Weights of a small mixture-of-experts language model, trained from scratch on English Wikipedia: 84.3M parameters.
Below are experts of layer 10 (counted from 0) of a mixture-of-experts language model. Rows are named router (the router's row for the expert), up (a neuron's input weights, with its number), down (a neuron's output weights, with its number) and show model dimensions 40-79. Each number is 128 + 32 x the weight over its row's rms, rounded and kept within 0 to 255.
After each expert's rows: "gets" lists some tokens that make up at least twice as much of what it gets as of all text. This comes from a sample of Wikipedia text that the model never trained on. Tokens count by the router's weight.

# expert 94
router [ 89 124  98 195 132 128 125 141  93 142 107 150 128 163 131 115 143  54 137 120 151 178 130 167 132 115  96 140 165  96 134 201 144 172 156 135 177 214 115 101]
up0 [ 27 163 113  95 160  94 132 154 147 112 128 148 142 125 167 166 100 147 114  90 126 159  93 100 142 135  73 116 144  62 106 169 135 146 129 171 154 172  85  67]
down0 [ 78 124 130  83  66 109 137  93  40 153 163 154 118 126 152  74 166 134 128 135  80 109 119  88 118 159 158 218  77  83 138 107 116  77 105 129 180 130 126 137]
up1 [123 108 133 147 108 177 173 118 114 144  65 121 125 175 114  99 231 149  91 125 144 177 135 141  75 114 161 122 127 187  93 111 107 100 168 128 165 164 101 128]
down1 [ 86  75 133 147 197 105 155 185 138 115  91 185 124 106  69 167  83 109  99 110  88 114 146 125 121 144 186 113  92 148 141 111 139 148 132 154 138 142 153 120]
up2 [ 70  99  59 150 146 167  80 113  76 161 121 139 188 152 130 141  67 107 136 105 163 131 121 131 123 125 111 127 138 101 122 179 149 106 154 115 139 159 179 151]
down2 [ 97 157 152 109 142 140 144  99 148 143  83 144 115  91  61  93 222 163 151 103 166  99 199 153 161  75 145 109 108 108  82 155 101  84 106 124 117 146 159 133]
up3 [160 111 100  95 114 163 126 101 137 133  76 172 124 119 132 161 131 151 116 104 107 150 101 121 105 136  72 110 160 134 120 179 131 107 103 198 170 105 146 101]
down3 [117 180  90 142  94 140 138 100 142 115 182 122 133 112  75 126 172  98 141 156 121 170  89  76 129 167 125 174 149  98  98 135 130  84  70 128 126 141 150 124]
up4 [101 118 102 103 114 178 102 185 137  93 134 114 122 178 158 116 136  94 168 111 119 113 127 138 101 184 125 130 131  92 123 175 167 137  81 185 131 121 136 126]
down4 [130 135 110  75  92 118  96 129 184 107 135 161 162  67 174  72 151 140 121 112 156 152 140  96 175 109 106 145  93 131 157 123 131 151  76 135  73  67 153 180]
up5 [ 94 137 102 121 126  82 205 192  89  96 171  58 102 127 169 165 150  99 171 155 116 179 139 161 103 121 169 128 148 103 139 158  89 133 171 106 109 130 102 139]
down5 [ 65 170 149  96 144 121 124 115 128 121 159 138  78 174  75 120 141 190 155  83  95 205 139 136 107 155  75 169  98 122 159 165 115 138 191 139 125 186 126 144]
up6 [ 61  83  91 164  78 182 170 163 152 124  72 112 105 137  91 108 129 133 136 150 137 195 172 121 157 135 149  95 141 131 175 115 151 194 157 192 144 160 120 146]
down6 [105  84  78 127 153 102 119 111  77  91 133 133 147 134 123 186 122 106  72  95 151 157 130 150 117 154 110 142 134 114 148 119 107  77 139 112 126 109  86 147]
up7 [ 79  77 136 112 133 141 141 144  85 152 117 120 144 151  73 145 122 144  83  89 113 155 111 120 115 169 156 107 166 146 172 125 150 149 154 119 157 135  93 109]
down7 [133  90 178 111 142 134 116 217 119 178 103  90 179 129 131 125 126 109 120  70 163  80 147 104  91 104 122 141  97 128 120 147 148 120 185 137 130 123 144 131]
up8 [141  96 113 118 137 131 120 141 100 124  88  91 152 151  71 140 127 162  72 147 106 128 139 105 117 148 106 140 125 118 201  72 152 141 125 135 154 177  75 144]
down8 [121 155 122 162 112 141 169 129 136  72 141 117 162 148  95 111 159 109 117 158 124  95 127 137 134 133 152 165 149  96 139 112 179 130 173 130 153 155 187 103]
gets: " that", ",", " where", ".", " when", " which"

# expert 79
router [118  85 102  99  99 162  81 153 134 143 186 178 119 121 119  93 137 117 125 150  87 191 116 134 109 138 135 120 199 142 119 138 138 112 157 181 130 136 100 135]
up0 [114 116 166 140 153 158 156 164 105 126 176 108 106 162 106  69 154 114 207  84 156 137 146 130  77 150 133 140 132  96 144 116  61 141 120 199 122 137 133 157]
down0 [136 145 165 100 136 152 106 159 129 133 104 182 157 119  84 131 157 170 134  97 175 135 109 122 146  99  97 144 120 144  94  95 149 133 100 135  81  97 146 151]
up1 [124  76  71 129 118  88 155 197 110 160 161 127 204 111 146  40 198 109  85 156 136  88 139 123 122 120 144 135 151 124 198 103 166 127 166 155 138 167 114 149]
down1 [125 124  87  99 140 125 184 131 156 155 124 101 152 123 143 100 163 150 142 100 177 125 150 100 166 105 170 163 134  86 168 152  92 127 126 120 119 129  66 113]
up2 [109  81 112 197  99 169 116 122 150 137 102 102  95 149 136  99 111 110  95 142 166 115 151  96 150 131 100 134 155 109  92 104 115 147  71 133 101 183 139 120]
down2 [177 134 144 168 128 107  99 115 185 132 102 122 143 138 168 127 143  97  93 104 192 113 161 115 145 149 150 155 185 112 132  98  67 149 113 171  96 151 122 100]
up3 [125  92 115 128  94 155 111 171 123 200 139  90  90 169 136 126 122 133 137  64 158  62 116  69 110  81 111 115 124 102 181 102 121 146 127 132  73  79 172 129]
down3 [ 93  91  81 132 144 164 154 168  97 103 166 138 108  96 168 176 117 130 117 124 162 123 125 154 123  93  99 142 153  87 125 158 113 106 112 110 136 158 101  78]
up4 [103 158 176 126  98 224  82 157 137 161 127 159 145 124 158 193  79 139 121 115 194 145  75  92 159 148 106 158 138 114 157 141 160 116  66  87 193 150 116 152]
down4 [108 177 136 154 114  91 111 155 167  95 151  92 143  87  67 146  92 103  86  93 148 104 136 141 146 145 127 156 114 111 117 122  77 164 152 110 126 127 135 149]
up5 [103 121 125 104 123 138 102  99 116 120 186 115 128 146 105 125 145 140 170  96 138 157 135 132 132 119 122 135 145 125 119 153 110 127 118 114 160 183 144  99]
down5 [156 134 121  69 153 139 153 142 117  92 115  81  64  85  90 169 164 105 115 125 148 125 133 109  94 138 158 149 126 150 152 151 139 169 109 112  65 124 123 112]
up6 [ 72 144 113  89  87 133  43 113 130  86 165 156 161 127 122  86 140 113 126  99 138 134 158 152 107 139 158 162 166 199  80 104 113  81 164 130 171 142  87 112]
down6 [144 154 122 104 182 166 162 107 130 162 171  79 107 115 129 163 161 150 105 203 131 159 172 141 141 138 161 172 136 114 116 113 120 151  85  80 167 142  98 122]
up7 [155  90  90  39 109 125 123 116 172 116 113 115 111 160 171  91 136 136  87 119 142 151 128 158 167 119 139 151 176 172 114 124 110 187 144 110 115  82 133 130]
down7 [201 100 158 161 104 180 106  67 179 145 182 105  99 121 121 110 138 209 132 134 152 137 170  94  91 189  69 153 132  72 154  82 120 150  48 155 143 143  86 155]
up8 [150 161 177 184 145 110 120  77 131 128 186 177 111 103 216 162 170 161 151 129 167 188 105 121 122 115  94 125 166 118 177 121 171 125  91 113 118 191 174  99]
down8 [127 167 159 131 152 139  88 158 159 138 136 139  85 119 108  79 104  58 144 120 153 137 117 143 165 104 127 158  73 108 147  95 173 157 158 135  69 117 110 118]
gets: " |", " at", " from", "|", " to", " of"

# expert 35
router [189 122 115 137 105 145  81 138  97 175  74 115 115 134 100  77  81  93 143  81 126 111 148 118 146 147 145  87 214 134 123 161 242  87 154 130 135 155  83 103]
up0 [142  85 156 125 149 145  93 106 162 153 140 102 119 126 111 117 133 128 181 117 174 117 102 193 114 133 154 188 183 119 119 170 131  94 143 124 121 187 104 123]
down0 [165  96 115 153  94 141 153 103 146 159  70 131 101 125 107 158 146 150 178 147  98  82 148 233 153 179 189 175 108 170  93 164 153 106 135 107  94 140 131 217]
up1 [126 106 113 142 108  87 185 168 168 113  97 106 105 161 122 109 113 190 187 135 161 108 122  86 134 105 165 160 104  95 137  82 161 106  84 197  92  84  38 151]
down1 [102 133 141 160 126 137 117 173 135 135 132  83  75  93 139 136 149 128 139 136 158 111 127 127 124 147 118 150  26 122 122 113 158 156 160  91 148 141  99 155]
up2 [106  91 134  62 168 100 152 169 186 147 120  91 132 134 140 115 103 135 170 155 116 137 175 162 191 110  65  88 188 148 148 139  99 145 140 134 118 159  84 126]
down2 [189  87 120  57 128 117  70  86 114 135  85 192 144 107 158 118 134 134 112 116 128 105 138  77 147 179 163 177 106  73 122 152 108  95  73 154  63 129 116 136]
up3 [128  83 104 148 132 139 155 151 159 154 122 144 132 116 124 133 172 104  86  77 134 177 123 105 148  99 118  87 141  93 150 147 205 136 173 123 115 160  85  86]
down3 [160 160 117 153 148 103 127 178 149 139 112 225 144 134 128 149 157  99 190 104 123 104 101 165  86  85  81 148 147 115 155 142 115 112  58 116 142  91  97 139]
up4 [154 146 115 150 118 156 153 143 127 127 172 124 155  53 116 109 132 118  88 154 156  76 137 149 130 140  71 144 122 114 102 110 111 162 128 174 112 139  85 123]
down4 [132 180 143 118 130 113 164 108 146 126  60 197 157 152 115 131 166 101 139 141  86  59 153 160 138  75 162 138  78 151 135 120 136 167 133 167 137 181 106 109]
up5 [139 126 159 152 126 140 165 190 157  55 106 117 113 115 102 161 134 114  87  74 118 155 135 144 137  73 102 101 111 110 136 105 108 158 144 153 115 158  98 164]
down5 [125 163 150 120 193  61 165 135 139  93 152  78 167 135  85 123  93 100 114 147 106 114 123 118 104 140  95 157 195 113 128 170 124  91 178  89 139 195 123 124]
up6 [ 97 152 109  93 160 114 106 101 128 170 186 129 136 115  81 131 100 143 150 112 156 104 193  76 123 145 156 158 136 105 149 153 252 109  68 148  75 128 140 109]
down6 [115 186 155 136 113 122 122 107  76 151 169 152 140 102 106 152 125 132 173 160 135 107 115 111 122 136  90 136 104  97  99  97  96 149  80 139 145 157 133  84]
up7 [122  80 112 133  96 139 102 139  95 186 113  94 163 149  82 121 112 116  91 125 105 178 124  98 118 121 133 153 169  78 151 105 155 192 109 140 164 137 133 177]
down7 [ 75  59 213 101 119 105 144 102 111 111 166  83 132 121 107  96 107 184  52 148 147 157 148  85 134 120 108 146 106 144 107 159 174  81 190 114 138 171  49  81]
up8 [107 164 127 205 133  80  65 140 127 107  75  86 155 123 140  97 161 125 148 130 133 115  97 143 131 108 146 147 125  97  93 169 152 140 128 160 146 178 116 123]
down8 [189 152 123  98 160 110 195  97 127 154  49 130 114 121 159 188 152 190 140 164 130 123 162 153 177  70  89 123  98 123 122 133  88 161 155 125 140 145  82 133]
gets: " in", " In", "In", " of", " during", " under"

# expert 64
router [140 127 158 133  93 165 140 143 159 193 123 169  86 132 108 129 131  86 171 104 155 118 128 151  86 100  82 113 116 130  73 126 115 183 141 168 151 181 125 101]
up0 [159 124 104 124  87 144 149 162 125 193 127 129 114 164  93 104 133 141 120 134 111 102 121 123 171 124 126 128 124 150 116 156 160  65  95 129 148 122 119  94]
down0 [ 93 144 157 118 104 153 184  49 126 149  83 134 169 104 179 130 106 110 137 112 164 137 122  96 153 113 145 107 116 118 146 118 178 132  96 148 130 147 147 120]
up1 [ 97 120 127 110 169  91 150 118 127 163 109 105 165  62 117  81 146 132 130 123 132  71 156 160  96 111 132 120 123 148 204 165 108 141 157 164 157 128 132 166]
down1 [169  88 166  73 112 114 152 107 169  84 119 148  87  43 155 134 167 174 141 145 164 111 134 105 163 117  79 103 114 129 125 116 146 144 153 187 128 158  73 132]
up2 [122 117  85 118 122 149 153 119 135 158 148 109 148 188 156 100 140 107 130  76  64 148 144 135 109  94  80 152 102 152  66  73 110 167  74 121 106 121  96  81]
down2 [100 128 110  99 111 122 130 109 135 109 179 163 109 158  94  81  72 165  91 136 125 144  96 156 145 146 128 196  65 150 111 163 142 170 149 114 183 180  97 145]
up3 [157 154  92  93 118 140  95 180 167 130 127 132 125 145 140 162 123 149 142 187 217 143 169 114 110 189 167 167 147 137  74 160 166 130 111 117 101 152 158 102]
down3 [147 154  44  99 191 110 113 131 127 130 115 135 147  89 121 104 103 166 125 120  99 118 135 133 176  98 124 133 178 144  96 117 103 107 112 158  97 119 122  81]
up4 [ 70  98 168 104  66 163 145  82 194 161 108 170 124 112 128  88 124 100 109 182 169  90 143 123 118 124 138  77 167 119 145 126 130 147  96  81 152 122 125 163]
down4 [141 122  86 124  96 128 181 110 163 120 141 166 111  57 138  90 154  80 123 162  90 128 102 123 132 165 139  56 150  86  60  83  59 142  88 110 129 131 151 168]
up5 [153 149 106 109 143 160 126 172 131 218 122 180  87 120 169 113 123 163 147  98 114 138 215  81 156 122 188 118 159 158  56 143 106 147 147 111 118 136 129  87]
down5 [102 146 168 154 177 134  48 159 142 131 129 134 159 119 200  41  81 173 115 125 184 118 139 158 139 162 165  37 131  68 100 135 167 176 120 144  68  97 160 116]
up6 [ 90 170 134 143 111 153  88 142  60 120 163 142 135  98 129  91 132 131 135 131 131 103 152  98 110 153 147 153 131 202  95 119  94 138 167  86 150 152 107 130]
down6 [178 116  81 158 216 131  99 136 114 163 145 126  80  87 116  97 101 125  81 141 146  82 145  96 119 124 185 140  66 193 108 106 104 158  79 134 172 120  37 142]
up7 [141 116 120 169 122 125 109  91 155 116 150 159 116 147 138 123 148  92 156 116  98  94 201 106 124 110  66 137  95 143  95 111 146 155 110  92 117  81 125 157]
down7 [146 108 163 141 146 175  93 101 195 124 138 131 190 139 115 152 202 138 165 113 125 141 197 141  91 100 114 121  69  98 116 129 118 144 100 150 161 147 101 124]
up8 [125 109 146 101 213 113  58 133 132 163  65 163 100 122  98 138 123 156 163 163 103  84 134 118 124  93  99 123  84 135 148 112 154 182 185 186 136 159 130 127]
down8 [110 129 150 118 101 127 158 152  23  99 171  86 146 134 125 145  53 119  81 134 150  80 162 133 100 170 137  87 160 144 190 123 138  79 181  84 168 156 180 132]
gets: ",", "s,", "e,", "es,", "),", "ing,"

# expert 108
router [ 91  95 130 102  71  88  93 108 209 146 114 161  56 122 161  62 141 153 125 136 118  89  75 110 134 138  89 113 135 104  63  99 154 159 104 163 151  98  72 160]
up0 [194 117 119 133 108 161 144 154 128 105 143 141 134 168 172 103 111 149 203 170 111 113 161 118  90 118 151 118 131 122  74 144 140 102  99  81 130 114 110 165]
down0 [141 130 119 118 127 146  78 160  83  70 212 169  98 106 135 122 123  71 140 165 104 179 102 123 163  73 163  96 175 105 113 146  94 117  96 132 156 131 119 101]
up1 [ 87 154 160 103 154 117 154 106 135 163 127  79  94 108 138  32 184 150  86 129  97  68  50 127 150 145 112 143  70 138 159 105 170  75  85 149 142  90 150 154]
down1 [153 127 151 105 120 109 135 143 114 178 141 132 173  85 100 101  89 150 163 104  81 176 141  94 158 172  93 133  65 185  96  68 142 123 142 133 144 140 143 159]
up2 [ 82 112 116  69  93 110 124 117 142 208  88 159 113 147  81 130 100 156 109 110 149 155 140  99 177 132 163 139 128 110 114  97 160 187 164 179 158  55 139 205]
down2 [ 97 187 132 138 142 108 125 165 126 158 125 150 163 139 122 148 118 128 130 121 141 132 124 117 134 149  84 137 122 106 150  91 190 173 162 123 130 135 138  88]
up3 [120 152 128 150 133  97 116 163 114  96 112 138  94 124 146  94 130 141 169 135 131 173 115  57  94  76 161 123 107 103  89 147  78 171 137 199  84 148 102 145]
down3 [112  47 120 117 117 117 121 141 178  95 134 133  95  98 119 133 100  90 119 106 184 201 125 118 155 131 136 136 131 110  78 148 163 160 130  79  90  65 133 125]
up4 [157  91  78 118 132  54 108 127 162 147 146  66  97 116 169  99  56  98 162 136 134 155 145  82 165 164 112 156 118 102  97 141 171  96  84 194 153 150 151 207]
down4 [132 110 124 103  86 148 103 135 147 117 147 119 136 105 106 175 134 156 115 119 122 149 122 121 174  68 172 155  94 119 139 130  90 129  86 116 125 172 116 123]
up5 [128 119 159  86 133 182 118 139 116 158 131 184 103 135 206 107  38 174 180 123 181 173 107 131 162 112  86 108 102 126 130 143  98 123 161  53  87 144 198 182]
down5 [169 140 121  93  93 137 148 189 160 149 135 164  97 126 214 138  85 134 152 144 134 152 155 145 181 106 137 222 166 147  84 181 164 106 178 100  80 133 152  89]
up6 [151 137  95 152 106  99 126 137 126 172 174 196  25 116 118  97 138  88 146 129 124 113 138  95 193 186 184 148 106 116  99 134 173 162 147 126  99 118 127 105]
down6 [141 168  73 140 115 138 125 151 120 116  58 176 134 147 157 114  93 109 108 142  44 139  82 148 165  63  96 122 170 106 135 131 106  54 137 137 132  98 102  50]
up7 [143 169 102 124 188  45 173 167 119 124  87 135 139 149 145  85 146 120 127 115 184 153 159 104 118 105  69 135 162 125 134 151 106 111 165 131 126 142 123  71]
down7 [ 94 122  89 140 140 153 168 157 151 118 128 143 126 113 147  60 118  69  96 119 131 127 115 115 163 159 141 127 223 129  82 133  96 142  89 132 118 206 145 134]
up8 [166 121 160 142  95 100 142 151 161  77  73 162  96 135 136  71 231 121  88 129 110 134 158 139 173  95 139 141 131 106 108 137 159  83 136 137 115 114 147  92]
down8 [146 179 120 176 113 147 100 125 141 131 104 102 163 150 152  91 154 122 105 149 118 119 131 137  72 106 204  97  97  71 160 108 113 113 125  97 122  52 103 197]
gets: " to", " is", " not", " be", " was", " are"

# expert 88
router [141 100 108  83 170 152 100 139 158 170 179 131 123 143 161  73 139 118 153 106  84 163  79 125 125  96 121 164 121 125 102 143 145 146 110 148 159 150 101 100]
up0 [103  95 104  50 132 165 131  71 110 174 134 171 127 148 109 129 130 154 138  84 159 159 154 143 151 116 136 128 128 196  92 131 171 177 106 116 163  85 113 147]
down0 [114 151  93  94 142 124 118 152  96 165  95 107 177 156 127 137 144 169 153 157 121 109  89 105 103  76 162  86 149 120 177 153 132 181 172 154 161 129 129 145]
up1 [123 148 113 147 150 152 113 125 178 159 168 136  61 159 166  78  95 117 128 144 128 205 126 150 110 170 183 179 145  73  73 149 162 110 131 129 121  93 165  97]
down1 [150  93 172 200  97 176 106 145 145 113 101 142  98 144  80 104 147  81 152 143 161 150 123 162 125 145 118  94 113 130 122  96 116 118 103 141 100 117 134 148]
up2 [181 120 171  83 153 114 124 116 119 210 146 173 151 135  96  69  96 110 149  94 139 137  90 128 155 129 202 133 116 119  67  79 129 160 131 182 135  90 141 119]
down2 [128  97 116 178 117 124 153 111  55 136 170 128 133 124  96 115 113  79 110 154 178 122 157 154 106 104 168  98 109 138 106 186 117 180 155 144 111 173 114 104]
up3 [188 100 128  41 136 148 125 169 125 133 154 118 109 131 159 120 119 155 115 117 141 159 143  51 177  97 106 124 117  96  86  82 100 124 146 142 152 139  91 124]
down3 [175 156 163 148 130 112 125 127 175 118 190 164 163 133 107  93  57 162 123  78 166 129 138 191 160 119 168 195  94 112 119 173 185 177  93  99 164 169  71  86]
up4 [104 205 148 161 142 102 154 128 122 150 117  79  67 195 170 120 139  79 131 137  64 122 111 140 102 151 117 183 143 138 111 157 104 129  77 127 176  79 153  78]
down4 [155 137  27 103 135  79 162  78 160  93 124 184 127 119 103 124 136 163 118 141 144 196 113 101 106 114 175 134 161 129 125 106 181 117 162 102 119  92 186 179]
up5 [ 86 127  95 111 103 156 100 134  50 169 150 157 197 136 123 139 143 166 116 143  97 148 131 138 142 139 188 179 131 110  90 165 128 172 145 127 113 106 148 134]
down5 [164 133 129 133  97 137 190  87 121 133 189 128  80 155 119 122 126 186 121 172 104  76 114 123 118 138 119 157 135 152  89 168 164 152 135 105 141 100  89 153]
up6 [163 131 138 131 132 136 177 115 122  96 127 111  90 104  69 117 109 115 135 121 139 135 145 151  99 154 110  85 112 105 134 113 120 106  52 115 122 153 167 134]
down6 [ 88 104 136 123  69  59 135  87  93 169 110  83 181 163 137  95 158  90 175 114 146 131 117 151 148 163 146  99  37 112 174  95 155 125 159 111 107 146 117  91]
up7 [143 141 248 174 163 137 104 114 125  89 174 163  91 157 157 131 115 127 169 147 128 140 138 121 161 154 142 104 145 138 130 119 157 144 174 123 125 155 160 141]
down7 [113 150 108 130  85 153 160 119 147 114 122 138 192 107 162 179  71 131 104 165 126 119 100 140  87 103  97 167 175 156 146 100 138 124 144 113 122 122 113 141]
up8 [ 96  97 125 184  86 133 104 114  99 120 131  86 105 155  80 143 137 122 138 134  46 108 115 159 103 157  97  64 166 136 158 127 138 120 164 181 112 135 183 143]
down8 [ 74  85 122 161 104 160  78 179 120  74 155  93 101 108 105 115 138 142 147 108 140 141 128  99 101  88  99 151 121 141  63 135 142 153 162 124 122 173 131 106]
gets: " in", " of", " from", " at", " to", " de"

# expert 68
router [146 139 119  95 148 110  43  90 147 168 104 188  73 167 119  62 161 143  97  79 100 188  69 151 134 149 103  93 154 109 143 121 108 121 120 174 168 141  22 142]
up0 [108 126 186 160 141 122  88 146 181 140  96  95 120 118 116 136 134 136  96 127  98  70 139 160  77  97 118 150 164 113 153 113 157 142 123 126 100 126 107 183]
down0 [ 49  87 153 177 124 135 138 177 155 167 132 131 126 125  98 114 138  72 111 160 146 168 204 193 189 118 148 103 129 121 119  95 100 128 171 154 164 143 143  99]
up1 [ 72  73 118  67 128 149 142  89 141 119 102  97  58 141 117  92 120 121 130 125 107 130  77 139 143 102 117 153 119 111 120 153 142 160  91 152 131 136  60 156]
down1 [196 119 144 167 151 188 120 155 151 119 134 140 104 142 162 122 109 130  57  92 137 110 181 171 135  76 103  78 117 126 161 128 165 156 111 146 131  97  77  78]
up2 [147 135  98 144  85  70  98  69 146  57  95 103 142 199 118 108  88 158 154 150 157 170 157 135 123 149  95  78  93 115 170 112 201 123  97 159 131  77 123 105]
down2 [129 146 123  98 129 126 133 151 124 183 189 102 121 119 108 124 134 103  96 125 155 109 112 105 109 129 108 134 127 163 157 119 108 132  64 150 148 155 136 199]
up3 [123 172 125 115 127 165 136 110 173 134 109 121 180 149  97 137 145 138 132 153 157 132 129 189 176 133 124 115 200  91 114 119  77  91 108 160 154 127 158 103]
down3 [ 68 137  96 188 140 215 109 112 128 140 106 109 122 127 167 113  78 116 106 198 116  67 153  92 150 156 187 140 129 117 115  84 100 168 111 147 159 129 161 137]
up4 [150 201 114  98 136 115  75 104 109 181 147 152  69 131 114 138 137 140 117  96 113 124 146 111 119 134 120 134 139 148 202  82  51  92 102 153 148  84 150  80]
down4 [ 99 144 108 155  90 165  96 154  90 151 112 178 124  84 138 181 133 153  97 167 138 126 148 101 101 105 194 165 139 122  92 136 112 105 147 113 152 137 156 135]
up5 [183 134 133 100 154 140 110 159  70 149 119 142 142 118 191 171  53 111 148 126  65 142 109 162 126 119 106 111 130 169 126 194 200 111 196 153 166  78 125 167]
down5 [132 164  92 147 188  76  58 100 102 169 152 101 136 127  96 138 134 145 151  78 108 195  93 141 142  72 142 118 110 184 134 208  93  99 152 175 128 121 119 174]
up6 [ 88 182  98 163 159 107  61  88  88  89 134 129 161  92 132 104 189 134 120 160 155 127 163  84 115 121 151 177 190 154 139 106 141 135 142 134  89  67 127 154]
down6 [142 202 144 115 118 150 107 159  89 113 116 104 186 103 133 136  60 103 102  55 130 109 120  84 158  97 155 117 132  62 135  97 166 104 167 110 120 141 138 141]
up7 [145 138  74 152 133  91  86 106  80 103 128 188 161 177 146 127 163 144  81 124 167 108  88 138 152 154 132 159 160 173 155 154 129 125 102 140 154  90  81 183]
down7 [131 151 142 140 125 116  97 137 163 140 125 147 110  76 151 154 113 137 160 138 152 119 125 152 113 153 132   1 137 138 118 133 121 136 148 127 197 163 150 151]
up8 [170 139 139 109 149 106  98 122 152 147 105 158  93 176 106 153 159  78  88 181 143 156  39  93 115 139 132 135 145  92 139 168 125  55 122 119  86 131 135 204]
down8 [213 147 138 109 118 137 144  62 176 105 128 174  69 114 159 141 153  40 117 115 150 155 112 149 221 184 174 128 153 114 124 138 187  56 144  97 149 104 121 116]
gets: " was", " is", " were", " be", " are", " been"

# expert 123
router [157  95  93 152 100 119  89 173 127 174  85 144 129 125 144 125 185 104 145 143 144 141 174 184  89  84 119 125 189 149 129 109  91 129 116 117  92 140 117  93]
up0 [167 156 124 107 165 119 167 188  66 194 148 123 161 102 146 127 172 118 101 120 154  90  96 133  53 160 111 119 164 130 102  81  67 183 136  74 130 122 144  74]
down0 [147 120 118 145  77 142 107 128 192  71 174 188 110 107 112 130 130  94 127 121 149  89 141  94 119  78  88 133 195 142 104 124 105 118 118 164 128 131  75 168]
up1 [103 156 139 140 147 172 143 124 103 154 165  99 131  75 139 173 101 138 131  92 117 145 147 135 132 143 120 128 239 117 189 118 173 140  58  79 157 144 154 153]
down1 [144 163 150 139 140 139  84 135 124  94  90 164 130  86  64 122  74 121 141 180 144 155 193 108  91 138 116 122 103 187 108 122 111 144  47  69 107 107 153 140]
up2 [106 101 126 183 143 149 110  98  99 147 122 128 165 118 104 197 112 142 209 146 128 120 127 130 122 113 142 113 199 117 101 140 116 167 126 138  85 111  62 180]
down2 [183 158  91 115  84 170  77 142 160 156  95  85 159 127 131 179  82 117 114 116 138 170 158 109 130 132  81 137 102 132  96 130 165  50 104  87 137 125 156 122]
up3 [135 146  55 130 110 170  97 160 111 156  93 126 104 132  98 132 136 148 104 147 115 175 150  80 124 186 115 127 167 152 108 109 122 128 111 118 124 153  97 128]
down3 [145 115  84 174  88 193  92  70 148  97 123 132 169 154 141 149 139 128 143 140  97  96 105 102  94 125  71 131 110  73 156 101 164 127 154 124 148 128 100 133]
up4 [159 114 117 147 131 135 171 104 151 110 125 189 130 123 173 101 147  87 100 122  79  70 164 123 105 100  90  96 108 139 142 149  61 130 182 116 114 116 124 198]
down4 [130  91 107 132 148  93  83  86  99 118 104 206 136 169 105  85 142 122 150  73 148 113 146 152 105 147  99 138 115 142 155 106 142 105 131 129 127 135  82 160]
up5 [125 119 128 147 149 120 107 140 156  99 117  91 147  98 127  71 146  75 129 133 183 141 115 121 102  89  66 139 151  95 139 143 197 144 138 169 104  98 114 119]
down5 [161 166 123  84 136 143 156 160 149 123  91 158  91 112 185 185 112 132 128 114 132  57 141 149 195 104 118 131 159 173 113 153  76 147 157  90 137 144 130  90]
up6 [ 82 145 125 165 125 146  87 140 111  96  86 121 133 150  98  78 138 141 141  74 118 106 102 107  54  81 176 132 128 136 121 114 131  77 118  94 134 137 105 122]
down6 [ 86  99 126 124  87  95 101 145  98 134  50 102  69 156 128 120 102 136 122 108 120 160  70  88 131 116 165 160 102 106 174 118  99 148 128 143 130 126 148 115]
up7 [117 109 113 119 153 160 129 138 124  69 136 170 150 130  90  20 116 171 138  72 184 149  95 129 138 117 135 150 167 114 154 117  77  58 131 111 100 175 153  75]
down7 [ 89  98 131 128 117  87 141 166 118 130 107 154 129 119 127  68 135 104  94 153  99  72 137 222 165 123 119 128 106 123  60  91 194 123 176 109 128  57 165 141]
up8 [ 98  99 106 156 107 178 148 159 120 117 157 141 118 158 109 147 162 153 183 155 186  31 146 130 119 129 165  83 174 127  94 116 170  91  93 143 105  88 121 140]
down8 [166 130 127 128 132 105 156 120 151 114 167 134 153 140 128  91 122 107 127 104 112 158 136 124 130 131 133 114 157 106  93 114  95 133 155 153 167 195 135 109]
gets: " on", " On", "On", "In", " from", " Born:"